Weights of a small mixture-of-experts language model, trained from scratch on English Wikipedia: 64 experts in each of 9 layers.
Below are experts of layer 2 (counted from 0) of a mixture-of-experts language model. Rows are named router (the router's row for the expert), down (a neuron's output weights, with its number) and show model dimensions 0-191. Each number is 500 + 50 x the weight over its row's rms, rounded and kept within 0 to 999. Numbers have three digits each.
Before each expert's rows: a language model's description of what the expert responds to. This comes from a sample of Wikipedia text that the model never trained on.

# expert 28
What it handles: Politics and government words
router:439486541584447448474479520567469503488453509613424556453534444495563501532574539554498433471412478526581512481461558474550402508524529559536482472451452467511599470502593480541484506506434505469533436515503573513585551450595461406441537401539526453510468460520453487483517517400466401536502574516514483538448502513511402503644537585524485544439467501525519521504546477488495473523463490422549417482467599469490488574455572612484440480520508443388411538588501477489534474548404493481452613495523502477441469526564516493448499582588415496492497470507538529505575514528472580555
down1:506471528563483519544499490513441508483405457525549519537486572506535455505563455462457413559473530535576440433533560527546572513450485497435461483467441458468450546478469541457524473483506488489499559504536544551431418604514489471493434491479503546412501512570434497550367495588411507432574457602474452577487474448513423494587431499476511544528498558509416597496582518451476503473573554494515598486587476564534517391502583478449529443473514547423536452501559449600516424494484488542449416501506454536468448510520455430441507504450562433482586444526469595394511478571398491556
down2:561484542487590513484529470506544496586570518575548513446508543454507501516471589439538554484565547530507475550574484595566549480437500541494498509515389473587450541522512467601468514440529482461474510433477459565487628488489479445395489569521528510495487443524527444537474506476450452526508518503428360479586513585511472539526531563532500498519570448526425461460572485496524424423509595513460528405462546530579473514532628588602455436573514474470465514507569460534513568622451423484512512460545573474453496505427473495451468463523466540452426416553493448549485511477619455512
down3:468419481565476540541442570548521503554451532519493497449515562525500577511424617489535546452500493409472522512532455370586529577536554505505463557487632487458527470476422554429491535550508498461486547491509565389528591600571416470505456475470420481477527550532510548435486519402429553435497372530459527541470457377461438404535482439493456491589529430486479513455494495523568375427539513472509512462514469492495494465539429472444493475496561512440449522533604534445526489502527513542457541381586500483473516464516519528491494507491497462468470610513516509476596402490483543501
down4:480471601567548501485459393507637534515475472495456525396459449582554457507554540562497493491541581549516544534451509541573606370493401505475518399561455525510480473568449486483439498387485531477472484523426500476483467430550457518554514514567469469478522446501474414484584507487559442440478525471577355460468468483498418537470521457478480599485483526471464467465494591618542443591517470501478484399486501465391467471508484532569538482520503502456518482512488520457447587525454527520427504544460506514441513523539481535598498442426459500550482397510544475431476494478553505390
down5:462611391532462504476459565516506554405572572576549501521450482431469490567495374468456494548489578470536553478536507549427481362483431554462437529454518554521400545591454662474521431469513474505469504472413509427498441512465508564557470507553478532556465578495535472559486506582509438436477410606423502432489470474420511486470471451471554463458491489468424512476530479541527463551559493517529472442474483501451465432559460578608524523607550529571485551574471546556454445455506506446442484428507520553544484536516486474520413570544516554477504542566501492464540503482437523495
down6:473524583493565526476511482532518543517548589549375496549513531503532481552463445466501505426519533495543465375555576506566498538507481532462481488482535558488511514448575531494516485459489486542502456578465421465544569418449418479446524550482531512487554548416501482528438527481537535476563551569505551547550518494539466545486473468435485554442551492493462528441472443373444490556480497427497467602567489474477458524570500462485529533574520404529405612537509498492496434349599567550481507579536539570527412488534554499647560565548387511515550443526480517495568592459426534476
down7:468493471422486493506541475528461501467474454513502563377535550460521410561489388499444413442497517501556485432548486539485490548576452509516535518510474548500548450475539500451554524429514545443572489599587474372563481423484498432557496398528464521454500435453469499507532479540509476546548518443418432572516497467589459522528498420469543493439554479494517558607513535547530537480358490526470461541552499555459409567401428558474435469551486559560428478561404556442518570519494481583533553445513389480494481444508515582537541505527420479449515467464545514505531585538508486620
down8:568519537492446512374542543496517439487401455592548488511500510477453547460450462616502494479499485599514545495489487512555424505498554525552489496485495578487528357609555421574541521512487470497549422464572435524609493517468496521514502609476547439458493515551507519563517516568462520395471539462486567458555563536442500494489539458536369504543473541546463454453441488497456518479497448620453519457461512500488519427451457490462482460536421525436542473414538602529538489458478514534481399464563510449470521493552530545551467585481416418478516581422601503573423523436483503571
down9:555571503526614544506537422565534533547488477537555424531422495473490484434484511503413511515596523479479514487422440559470524489460418539520652553516622568390430496445544560469466428397595477544513509526472513367479494480484424577475536564528541515469521515459451583451466494581593557504460558492389476509521493474489579429549479528481489481484487578485557480522547576487550438527389589558533527509447514492452505488483602464466511502507503578492523486585482498452426460523567528492436485487514480530493435513450485465579552485447526434522531456475502580455469525507412425545
down10:536478474447555461438579609512456494474469553466517494532512483529446494571528525512564435425542563536653478516563526510449540601531598530581555465520486499397473523502513521566416591470506535528446548374513649470567532494564482548452555494459581465484518500460546506444595434443513583412493454511585491443582528542561516550526491533554483541517474488434422419497493504514522485457499537471561526490505508542522557473540402545469509475453483475525504512523501424456482450561339517557559458471488465529509506509508483520493620523514480453393492491566441500378483484460487505493
down11:472501566471537465475480555443459440589476573488480454490504654533576482491529519525504551470465391541519543540487394479518444560469443474488472472447491553620512498618448526493493526461488477467394505523451479619513497547451452405498471454507404593452488543416438483503553514508474586550458613477433515483450511454481475583564512509459566522531519475498405489487478476497538527562504441547500538425425486526582460569449485558521532424468458466531451571484454477454492509503413441475391569480441535530480572476490591457532462478448469537441483517479482503533624583490525596558
down12:513499543658500525467382524589546495530458490468380456508560459389462555433479441436499488469517429522534507539508467434446485484602604525428495530445484443442550564572552518414554479477506515461483452511429547554500492521481479516454475502522517506509520528519514488466513488556489498422560527536447528562522447458398512416434373467471511479444562540609516490502573441450522519553496438398471457480520603601459481458609492596586497469510581451445455421433480488456447460428427536444504583525530543459548502504516547488464441451521483474540458514548457503463471559533464546525
down13:449479537529568494554471574388486551500493467495391430476527496456552550512471543489608479541464477581517475485599460588474531565421557544450564514487549428473447522516488480533456478582486607558465526463524470502497505364417456464523486481453466446497528469371556604499534397490464529453576464423565503511471481579534530453481419522578535500446534520490613591548564546446462466414451463464459560514530499548503437498503547549446551462557548424486588528416526448381451504510459480448550480496444516477526515482541508544469456550514528588499487524501473440391475542527434480486
down14:349560570472524461492485509494529444536474533402490554519577485471634538536518497501527480443478540537496536490475497568466512471471585558532552433483549495464490487504495426575551455552562594457500501460502487515497567391570589425485513505505429561419423453476552565507472558519423489421553514434486584524500550615521543447460483499550528474474536474487573572546462418534508457548547582464525494517449422546527586535406617473494448473533514467554426454402455444443524548544502507494447523520475452441441580500559476503476498486510500581616451436514420492501504513544415555558
down15:539483501560490511505356446463443447405517484502439477534390477545479598509538513532497520491449542513536517464470500519545464447575451489528592548450539443397536465487496469477463493442547509566437460590472518526475547512541561528553605448600522481619531516594477419471540535543536501420520518491504471501453404514393394498495412433453569486426455583466511426536394467467546497501478552516516534557539587537456475497531623526460443494578457469505458441588564505550459551454492548471439509545544549466496513541461444551542488492472512399498440540485516554585563473515447492431
down16:440426581582480470477495462422474485449452516532501489524554445477575492449558488525517428466487538492497528445470538446531502433438446456486538535519491553605587473504510511471480543581499526541457465466476536553525578461481512503523434446486426489499473566460474487532402420540459460529466440417488448563528499630620500434558464575575533550491421520522570577608437474415434535523425484448456537487478514592468440601424523459526489525567524443463446425505449524532512454527471512425486412522552501433449556478541555596480485505617388486567435537537569571442474499533489457496
down17:593440551535536542510502505598539522521575484457468513527514501577473486482552541477467484489542575492512510424533549507551461492442426450416386451486483464552536538519462429483496543529564509527440601504497455467497458467575505471579519495546523393470427462479422510422502409421446500435441513547513578436540560511544518423534477505505488482455465571575559556542574529531418581498494488475450438433519538526539424468581433556592529519479511411423522444457473506439495537475482441409511584456516487472485398502508524482583485558594447449411599492461450552487489400612439473462
down18:441489445447481478414529465530556547495497550403467526623544461537540507529504500431555524514467476526381464581503536514565533530382420508538465482507458485440493493433499556483367500469488578410594501531463342481483492518508525471428468531491543558496467520420443407495402448515402493455593442496494506576463480572531520584468486454429517516525463483510526476420567528423494523505590523456420517406438457526539460480433434519586412497512543546536434482498538541529596525463521477516496519406490504452546516555528536489514512504431457488490391524521450481532552551542410549497
down19:423418563563531591545509420474537538540443513516524575504491546519465484524399522499431533407525475543418579471477571538448535536495471528613482609459523507497440446508579541454533479605521443480440478501543506448557400550582469546440483452609533496476461479518514391530460528494448439471475484514520501485473461496529493480415575462466502559443511360516592451481558575436470538516494593533456553479519487508479522505502488485583549490531510457483475561537481472580557552473507516577596476514487483542592385399441442518467448560448469580496548489497476555569542561490583433522
down20:467466499457516388504510522477409414498479432442570494535481563551613506516464542521589528467485518565458484451557554423432547480460497511549466517483478393526514545528528468563513572425508508557568478527551505531572486426465477500568424433488527644490509459521477569548545470491554564593448599502611527511477519586580441490382548458496425526409572505510598497493387461419517492496556465487503439543482549560459500557534545509568532532536444547499519520569509479550519601511442549511479580581484472396508509476518467511455484413578510521467474514518451456384501526490511519504
down21:464440457493544540513592529481431440523398474416462459471500628546592521464511495580492523568610561552499525583599547445466517533564454390472479458486432520445505504552508480447524520373499520591527525444573397517448412491470478439450494497515497535410520475494496495609511477479542453494469600523562566482501443427595569594508519447549479513426482430579417443407460479477475461473546520525477448451468485521570541546546537527513593523524447476537490481497391430576501488517496468543494529507504512513516510556581522496454468514546546492480467564607533515513492505417537570552
down22:496526501453494417432589491482519449508511451519498401515530490508501491529493498502454462520520571601484461519505512415524490445513533483483460444513470561518562491500422472467568477436536516507566497502409608506445518525501511457415601414475446457558531478604542527548503501509393555548460354539423415494514523541536481531505557479581528558458601509467451470580473522397500508518574508388505547504507481408345508484569575510445414565527425486527496547472463428438481517558423508539422457526516536476495479518564543547487482523475470457548423593563503420533541506496604565454
down23:482463454428500459549461502503487454495560432471485559513483452510555466573462538456604562557463427484443447448489537484478486453465418462424539422568392514543464574554546521543606492438526540477563490574433500486442417514445475575458621446573559430420471486537470475506399547521511477505519488571429463432510565568506497580434519480595541548519538564498532530499508443514435487516574480478562497359499507477468568507560610474385491460450513501445453448467511540519502511507463444512593531446541531483434560527479470574567512508566457488499477540415495474528529389428573478529

# expert 8
What it handles: Coordinating conjunctions and slashes
router:500540587495498476521463430526539467554474507481589452529418529527572555549492504503531490469522544520444497439456479497465565516524455457550482543553536560470628441480556503497508498521540555447555505485604517569516457499450484508450537463480526517473422493523495560555456592465525582477522465483498463575559473505450525560564528445470502536462437477444587531461539533520485532449577445379465460461516447439477485405556502523592478557558448347524573444346501551518569516574534619551454582471490463459474519571444607481493516573536457489454466552575576444527486469507407436429
down2:512463577437473571506468538529495586432432475588416533528476512478464614483529397602506567580414392551397472521481482528442465528429555531449487417452479525441392490513461594473537540574445468444498577544446433481451423448521497495525415533478415454473493515586468427533488469519458525471480391529474449497537426524487543494475480390469511545475508617470471488508522535548455561515422447576569490545529505452569462456483545543519500513490551489512505462409437560553454455552573531556466564500473480496518520546544482561532511554562494552501420500540458605527500585547454474508
down3:442398473505425461531570608573505548521479592502499465485543525581519421451540501480526456496428529541545415445457411451453606583569446570490447508553442491573456519509537481399452499553515547529433556563505452557587549479505551499490499565550480404572575541462487445371480516402481465531464496489488505485460546528465469524489424530472478549519546522570500510538518490479471610435549517462536484476478433436570526530532388560441495508556522485480526494523506548571546470546543573428490531511443519567545511451501553582500449491521534417515425509471523545523467482465316450472
down4:567573568447449532541473486471526462467481492557536474503499465540528481537534486575553502475490441633468546529486396475506527526434460508557539523591490520569484461528446472504572411447501498431477505459484429418556451472452471536451500528485486419450459405462529549499493408464452456444528571526476540558484517506557514464498548469525461477562579612535441554550562614519541471520504533568382428470473441530514490491524498384466529550515509536559534396435443473451496459587468671535423486563458472399532577498469450495522483492510612470503491524535381578479439507524472513475
down5:415548563379564412509544506467476595515461479523406457530500475465482502570475531476550484374513505556476606505431476495461529573519472461483555512559458458484487500488579540533574480483463479465566444531482478477460558531525439562508507479562479581442464602458562425491492531505525470452647501420598615520433545629503632526468497560494520533510539499485550529501480472517496502514492535451413514474527413545480572615552492520463471553480464501546603456517533515516597478524516553536559573474538476526528499537449546529416393598494481490463453478467512496529543443592470469494
down6:545484510499548450463480478511558543434423447501519452549458502478543466518404514502483509565445472521509521501635494414516510436406408446478543545479520502535575448489429535512540458480459510599467567464517455482513455584481452504542490505490439543463564569498416580490453485487390545413404493501475534524469378473551422499534471497439433510581506578536513554508450515510434620503534469523476497570517499479513502568498433404498423475548501553532456557502523550541492472520575453559507567560567536416564505612499481598557592515475640534426454446510493472530555498392508546484
down7:460478450377481433560486501533461443553475550447464411430519538551557429444486492526503532527617484498499483554589427506575572503464605461455547497485494423497498519478528472569522414544515519507461476472493543470490550491485510419517539463382454473506443593485506431554447562491515540399483437566562495432517538540517455451480561519447492474512433507426422558488533451466476497390537457505445539582418480481522496594481438506541541380510580469489434483547492533458461495498604472483503380520466549496646585489477500535509557392523573557501455533492470492554495567468522426454
down8:503556501398431560489478463577461545528406605535522491454527528498458532457508426529390583500496501502477466555614551494396552505509487435482506582439582539537636473527554480514460514417447434602535563471382434483563491416509504534465478424560547571585436515495523451448435473528499463537530505538494450507498476510478529517377487447440475383537452429483508524447551450440504547500445457589496531590588549467453542417478436478549495491491501547477467434481479529505484570457424397506561545570498522524511560520520523466527523526491497448564571419516468542474521493537563529520
down9:503532604497527529529479484591408589540508556537430473408436468574504533560445505511435580515478470432378551506461551494436496501504527515563464566529543471457531533529470443496533510551540448487437485540428498487471499495503439436448479441436520531513513560564535472533558403539497543550499407618438590497444456517500519525383448473421505522545436449568482513500476485498484473499540473540607555492484527541519556550577562486388472471451460460451504523426444473484458594574539423506456554456575486555599564359561485550580454545459462421480509488489537567500530576527455496473
down10:487451470527392418471476457471496613434556480593513501603548448568507582487489442490554470570556464502550452444505578461613544446484536473539448514511498485577487516523512501541569580492520478494459495447557408473531559475511436539456465549566378430445440532474481445433437508519509566430482550545498534408590541461534500472505560438478489569452539525440518428488544448512525491566496454482515568434461479465509433510495471422409544512497566458513509546470586434515454531444535515470518527450416464548492519551451505509529487362518531552579525432412551502555432358453565529497
down11:408550555585480466547518456518453479504496467557495410518579515629492528503508525477420432469473457530591619422456510559392517561467539465518481522556509481426546550469449410449405456499506613474472497539543476400538556581520399448522594591522489539466532531409536499512509487484506507451604434516533562516516482572527488392440507432461485413500473501500583506501384466461552446518420547534505523492526374539513503463512540434509418481616520488519526474458516549473460473513464473553554514374467462594459514489458525495518517530534517476496486511444390501524475524530504505522
down12:461552516550468624485425434492512481558544432461466576480474507522540582522531565466507479512550535429476495518557501469511590451496502422442516581522544534563477471480484504389476512491438556493540502455515495383476519431515549507464554527549434484530591492517462547468599491540509443540549559498473521384558465406477481550439545523523486446452374491488549420512448551458457515578493487457531547480500563490519566573488450508486526549521523491448512416475503532495540420488470529558573528583413516505425462620531530420635464551550479529470400386533516367489427489515554482529
down13:558465435510478548471396506554495493478470434477438484476479511496405507540508468515492572556447508548398472460475493539450586498511481547589453447465435598482546492569499489402541502527514445469522463546438580549459455568530492524520456500503524464390512503498473515464531450433484528495499486503553510408520451525534478490477613518564519487466537515520459484414451468487470494486514508501514490551458552577633456437438422537426483440443449438526433509459605483561506512568627561572541587571518449547613585490504395523518531604573584523467477570386484529614482504504487533504
down14:583518497586522450425389537602588581570488465580488456529443514501482557522456504477568524494486568497564569447544612529495481416437419430502499495579405497510476470540476537544549460528573447432445461481581541408632525474549500473489530527618459415452532395527497522475522431432506471509514488480475485577524533472557517439502506533460510503524470506474524481483535495516429522510523544508479526614578527517489530376439470463535507606488470490462576508468443487469599432538438501418409463542523442428414481472506557559500517500469445465445431515529503483434499551536441530428
down15:536482453436466530519447459475518523468526526514461497540384422442561449523447484480540388508463469488522435516460643445550518500544520522487512419517550532475455417577548549518464579575392486539419516496534481453580454536547556535417438398531410501505479466455520514514537525499554462519594481484448599497506472429421446399531434364500455499419506539488494537539513561509441475487421411505495554564581467431521496498515559455535506503485514506485549472502591406586589505465508457511444468545495568520548461537358507469513465540500484540468472463599512473481483596435531477538
down16:491427553401463512469452462478372548547512435397504529475486500533490516457533559535462493547387435503478467516571433550494477435458499545407511519573483506435555547544543575598434466453575508500564595506439428428439473585547492562476385516543544506523532511616406561501504422448462490448574518561498445526533461518439522522507578522503500474516465436546538513467453529502578418559566458537569589486468503508465590597568511538555531546424421488465502517500517540450607513459492486475542567513458475538478618496544482454515499374501560579507534434514488519530513494489500511483
down17:538515474580458480496437541499578428550518540457525481488457532551481463520497452484486387429438470543469533551542465496510471460451617492517490530541565542447512564483540544502504522543614479396587515483474499592556452379470473531527497461451452480514409508451427389565542454484509547449558462468519397497475455496450440551456538491509519453483413490530471516496532437524490380603560495513481421550493535481492429468507545508441459563563550552538485473457542537514524428499473528507481548433469504400467439511494517489526505588457477586421382359613422427478556494546424489489
down18:489450571456572497450512494496549492527500434467548552516471417483546566467489484528547515506552463484528600544401480462497476374481452507468475564590540499494518490435531436473526478434434529581506496515474538428564443511493550420557564452408535587447549513515562511507561553455472500524512508502413444479472489493455447494539524462579397620472484493498529451509527522400504547550617503550399405570437493499374521477519443547535463541431446482422508395440491528429480564472521528506601523483540444404455414578509579508500470465469428460510541494444530472425489580484435458472
down19:447519547488499516490547583474500461489513574524413433540517422468518408502426445594553510519482516525486445444463508472434625524490475495487445490431509535532535590545498496459540460476455481477481515451473450454557565495562474489482466563473486524484516545493535485488473571513525499533442378556507549449442476556583461578501531541447536462484618466525462572576555457549498570444557498543474481585454457415432499488483470478402482507485544442592518484606491504461380519475410476401507577427501516435613484441433489432496470490430565525522566510556533417449465492363456522603
down20:569352479463505459512499501462542556407422519500533440585590512515432496450365511577573489506541471525532582585453502555479575521498579535535473416481498622407450455537420487462511448490537541527456474464437519503512476465575448456498459542526485525566487589509491506565585550464454530482493543565560585467455522566644445501490492499496552484411431553492420457501451441551546459463481548469510446465532550458489502553503519482468520474450544548570528573379590520519556572461490460556456514507525497489476421542478473499547462431557439518519464481574416485432560491458447473554
down21:412493530623544538530516480496504572563486464472419573420527420545535435540574574412426606470513584394472604434509477485435540486497481489468518618537516561446495553500502480368497495481460484540544540582536562467433480554491500440524494588532561539433433560529467433531497523506542539494564469484559530434471523527524538509517569486543475521512561512503597626483515450486506500412469547513479519490479497519512599531553521400530473564510513590543486563504471533510567552423483460479575572481511403567504565509471517402446522495439516526462555475482493458470530388475529547430
down22:562440475497483542524560476567412434561425330596453546487472488517445488377432471512502547568547510481456552496488509501538516538528554566523531619487516482425456446468456476562549534552482479451588508528448521461408460427474490464487599485553503390522436459517470613416505543538409492416501491592503483431478592559516532425543471488550514448501496514561511462496508429562453508519479560459487437556511492481517472490544474493494551498506506530461489478500427502552451561513426475425423434414431536468522510489455497601519493498469628462541543602490423466449511455467413480532
down23:525498532503513460576467484430554495449559569496424603507538541529458463560459445392522512588291455505490465514607517583484517532457400452581548516443611455545384535464547591515498527566424465440414503541475476520457503505503499467467436538452510452496462516490505520494538512497487495521510441522548480544526552525551471457489528543393474421557460513584557562455495489482463555444483543496451539552571516419534510563475498530496455472514579488573468565439538535520520471627461476444486445475496485470556496519501489496518507622568580493468539527531515502450549579457426558396
down24:510489458597484471499439472492497531446476517477554517523547571487561485441503483574448540528480424495505398471399540478466499590479362416535462396417475525497430478526468480494501543538507431504437492498421477453514476576483456493457531524430429536396431590444514445486422494493446441508575529534497545435458544468567557528516483548465486543459583505588390550457588504532491538466493465520418431501449471409574512462428432510438480580508540517532482522454484477422478552533445510531512555462497582450456420513512541620501581602481405565540484592529496523530498539530439521418

# expert 54
What it handles: Sequencing adverbs and connectives
router:513492538502477553459489509505498439514511516495473506560475530466492540544559518448554541578584565432489475538456535388370510558575533423468478437474533629496548492570527537523514433605530480463537471451522433504530492525498585561496481579546526489534446405496515557564372631451533578495471550538471512569559468554490559531538498458432520465492401456543432490538558551483527556476511429507557407510456475542500447425515534525426460518376502532460487459517584563440423411577445497513390524454464472484478563544475444515504502499454569448492517384520511498590502514560532491549
down2:434481436462494537450499447440559426473541559610452480517513497448562427512497444573424451406516502544470461505527496554536455503528522425498512473523447512534543532494457540509505463482511467467495486536538497549483539503468563563531580506472571514524546612460628649458510533523456529487560562530452518542631635624613510488506508524476413388464585496515458527531612539553446575422506465464534444538464532482475545453483567511434482535449554553573503504483457578448569509461490509447504534351492521489454497451447528523591460474494466478492492547532482456595492446481493520486
down3:434474599523450505493514526494546468487500461470500555535464410465440539442481528508467557515429493491552526501442431484505508541438497498512512504574531452528509560447538563611492504582514545405507533525426477502508561434428511432483495527494478573433426486560405498491490491539497478448513447538454470499452534472459504492541598490608460526548457491389522493502507548507560564387488515560413493517432419523502442426453443527455472495322526580513499532559606440499519585632516563509512413470505528495528607569557450516478510565458491498438436471463552425548484463467426605436
down4:502527532471526557520488507533526423517418503605425515543396530563496434501575516466494510521521492423497496542542517470558472402540464454532478514565489431463365514517521404505556498454495502498483520442454508570474465524447514514495445442506476513508587522521543540553456493504400444528431478439532489429410484485481574479506543492580630470570564405570573553527497464472480558368487513462542505485450543520549488516458550390506493477477398412450488534516530352571492556557447492431544402415534478519533422468506439562473449586549504451455485496529487500450456415536543503583
down5:542468563514536483454464575642460610501518529485402437447558468498524471475492484540497516439441447480507526481551420477457504440420531485551472450493493468577530493525505469557509449546476462536470538577506490518440600484525541520570655547464498539587459463598549472461496463449503491470454478442533541454548500460458488503499569467552430423529477549547409425564464507467490486534473560501492456442533577516445569577504495518512553599526489449598497537518606411389591535472483471484534479555469499589530559451520508592513474505448467534588495468447557512506418442449398456395
down6:520549515478490499513444517530463525512542463551453462495507549423547433526474548591473446479444485608502441455536424402495445521536511496395497523508493472508474628500561482507520495484465439410449544372493439424579441493483664487551532473520434540454471493504406499486452519516518542593571496521523491436482548551473493528451517567501436503507580557519505493406493576482589428609404549587574566455494562561449562486524528408481507506530494447464581537496434505440451538501431435474576472502497533490395454534464497442514494452426532373474459519483524493524439555438483473492
down7:564483498533531561486567475576538431528529542490480487569392434394449493502537483512556572456543582590508446352553531601513377431513479460429465489485463566438469488540444432555466556477476616478434450432533543459460534486602540555430485476545392469474498585543461486526530495497523530509457522537464462495490495454480479524462469434596542538561411485503515489501514597536529621510498460461480556551475541451453464466568492495371521418466502497468500566512476470494500531482500480493509514464465461491491423473545377539440526506539586431475496421477548613510473485437431515497
down8:502502563480415526463505559428481513488480513490530521487474452501445577535537535612549512494464473507544526531491481522474502538491538587481513575516531486478633550503480485470551512549434560557511508467538470462408484447485496638473514592470447458399448392534504559468476565478487455530526466484496396563445538498495500530460399441470526526546438466470502452509539506547440603497534561477454486457548448591479355412498436509463483483453479472455482401439521534453525486446647530548545481530487493497493484468513490567531507441512487462405575625463467443529440488508367629540
down9:460498470487524464534551485652521555586461475468497494486499515519576523474478582446620507573398534469471551530451423355494491535407449451503555559582454499386502507442468501568422501560471595468489509474570502380514512471467583593498532482455585574484493520624618467470412488527490548471493523503563519447494424483488467478434501517478467508487476478473467560519434476437556535419539515524528473466511460485366483457506541564477442534490494518493474462482527519456532467544526452465540529453473417544464419528551447480603574502514438474491537462432498522564463504482439392491
down10:465586458401429593503410532451501454525475442476518548519409425404445553550490499411496506411462460511302403495467535429518505526454549483501429440410531442506450500530499588525515467484550497441480497437506486550532446515484505458541480499528420466507474541565444434510527530488586494432553504523485483550488495589508432407559534565499494415498503475412501481487464500439453462429524423527517488513542471579527425523505570474508490495531519478449391459482472409502394481520477577499478474596554533478556562484531460504526361520563478500483537499474443576581517453560485434488
down11:443475538464465510477490437550502521479449505520391485463511539497494562449474452540493548451433441536527462482588525592651448411514448492517472448454530510462409469576498429592459484527483398593592442512566483530464489524464478523522534562490483457529508488584567501535444596534577646424426519443423482438438486486479525524501519461536395432441514537481416444494549555485493522524529541461428503520517487434458578426481570447402458501574464505505444519447550503455546430511563509481503492565510494459419507418484534500513610545486525468503480488474470588550462500621463564554
down12:480457505506543507525575479506480525503541442436475413490566552464518408495550554348608568538432498485517487458476376439489511522498485455528491479481496489603457521560555448507618424485551528538495484543477473402508559525560462479529554568475423455540493464493554499470468539505510422537522464544548407394459512512475526601406555477468490537525586494485586428351350478536488423476527510477489466383459465510543551533440481553550543426554539429519530495600543505445469527534472542500566482543428477498509500492495539502484493546496491568496496528549488516513618568532488417514
down13:485529534440468455564485469489615451500463533542415503519424495517449407407475509504519531486523575475400514585478438527481473543476574460512508459474464468512461415426503472482502444482533482563482477396529515555437502563545479403543525559468490442510503497439480498470515471565463415521462485456481577609497496633520481540416430460608495555485541561513528504498521443441425489443462496496529531501580580537457476512452427548465510513555531601519441455538366462590412584524471561454520570534542430510531476508452556497549527494414433587539512548527608397468521431531463471524
down14:513500532448467482555481415439533551612527467505569389570522571538416511541415518461494442446516419560581473465438445476519537519444429574590526621486365412454575456525562340456457400483514518523433542489608528505553565493443454529548544455473547484478524501482520425499572461547463514486493470518566509514520476538584476427516425521480416574447541459478467572458524494493511494462525484535502567515500500554505445511444493524466573455515515482537560593508560474555556533459580517465522490542509482534485529578562563515470446399422392531508499499475504501474547541515476474425
down15:592626532499445509460436529524522505505578458532570447500452459444423557493490442549452499544411505521461428545416499535497440428443490545448474491446523458501443452455593547569435491579527477532530477553506501483490467484575505509462496514534513471472573639454572502518514494565509500505478468568453579466523418546544472496494515472456513578443506583507498522556552523492569571446502495527555514525410465494552561535451541476554478538517552614414513370492578509449439476493456450384480612516479559461567555507526475434500504476494418536436502470460663474546442497587432536485
down16:476510546520533609430468466599542446359499474535564540509524431559479526506516432697518535388445563569477409470577506402470493486551475439515543499542483461428484458502461432475474501507473449523551497542460458430567407523588509570539578555424516536450497542461432507495625508499426533454495473531632504554507488478537551508513599463475511471494548526484483468536530456529454539514496512474423474491554561500421473525498589521538572494459580539537563473531457599497456475500487563459526441476541404524518476449526476487532418517447539578519490535504486501504602530437473537474
down17:422387563409533510504432596562536429545563472403454519464446624538501432597541578495457432469490548449465480530371514603501470557551421484475532558519586479547545462533552498520594508510542560491502478495588517512508465536528546480477472461395439483478527495540478487425449563503517429518391497477499494520517439480478561410471533551563484527560552454486418399573478499515504557504597438572370432463502427491518519455474491503526498503420394494517494447565500543476547468520464487504473479495497426495539482418456466462494595518486457463489531530492527437570523588500525452538
down18:499558422479427516475524496469493479494684472439528447482545489477446453434525528569421540520475501443430488435508473512522460560457510480496453491443471500524443473490486467464518485489575531465501524584402550452555474518602539583510460481536493496395543519413426492452437502541477483557452499564568549516494495528507432472641507586467540525385483388514428446503515486567590457516537480576437575541519574476450563480512503561477370536478555519479491523477556474452497565548522522507507414536473411487472504489515567290479516460449504537480502522512519561522534434547520535495
down19:582546469519589579448405540511587401479610527528525511554553484524505533471492572430474497497485622537509484409499446499592555456468534441407588549444486577503500457530579513537451449514559537552517504424498420477512486509499467571487507507527440551501513444451552426472512666517525544544493487494509513541605401584452490457472421495497521492488463424482446485551550538504530603432469554431466470498433538414511489531456537522548535556463460478535511540489466600486430533506464439535531492383444533454476513412453470508603510504544505546415451466540498477555413474483490519427
down20:591453474506467412484458538496547479475561570501492595495467513499455539469555495485508551413564405503520472459473493481451520407414396492467408548494516462455527560522549529542613460571560537527541543461628455439457523478542544443450477495521516498540475437513488517442487462519480510491547424449494474445419480530442537477543595501467513525498473515525426486498504586499569551528374499443472463489500621408472492455540527454601463450507491426516483585460540480582527529473499477514416437515521522526505524488447427448697481505446514448492479587465415470552567447502553589536
down21:425473415561547529530434522553489512485539524584510493534581474502457433509582539480499538451488450449527469506514505449508457512430480511564442473605577423574533476456444524546408497461453466493588419448498559486540359443414576473522535501552629502432613485581486537513491508540566572447557546478486442514497499539577519476522509424409443473508478421519458525535493533452524376515508542416443471532400562482594558564508481546527415385436514524484473507498451498497446458481556466541543545462474551487525452522500482536492462476492449504524571476563532596480420532526476587583
down22:509536533560468500521395424470527565400470472455483431531489540478563539535417552503520450529527574468513406456417458560530475582573497512475624578544541504558476492498479493481530460461487429559512504507511432501518664566547465542514502512535427511524467495463470430539478533460476416506572521555612532477589494388434502495512432486435487479574544489523503488534563504479525489486427470458460482491420491541606422505528496483398539478473444562469442478400536504424524461524467502580465583571492477534520433514546553433417533434492481449637459549522528544434529531533468511600
down23:422534515473439565497463525554421440503509513466621504504556459497492420527558439430500518509611440487469591502492449482519452562427514532530483506516458478437493457504451456528643601551533535478553536525569527567485492547466469448558503517516420534438433520470546495487529512504477471348444624462477538527498543524451516450465571559541440506478454481563572543567442431480493532491524553486514402488429401537535476592515411510512508545595530498546513616473415505549390615465467502471653452511483499546542504582475514461507411502496522466531497508507473512455463514475529518465
down24:623442521530504535567517505548555523500525465519550452526534405459523565597529531503394488507533464534574492426397494526461496491552533449455492569436441496569532508464455405500475473445500459563507454459391536619522496537472487520632478515505590529481570479512514469517493567506499575536508554480524526502630557428538495542455488474510572423515534431536580551475574407506468431567523451491514526385533574461480469481528537403516532451412406514503463558509567537514530535556483460421441502562476539507474448372554501537507534539530573489550492470495478416446555604520485484526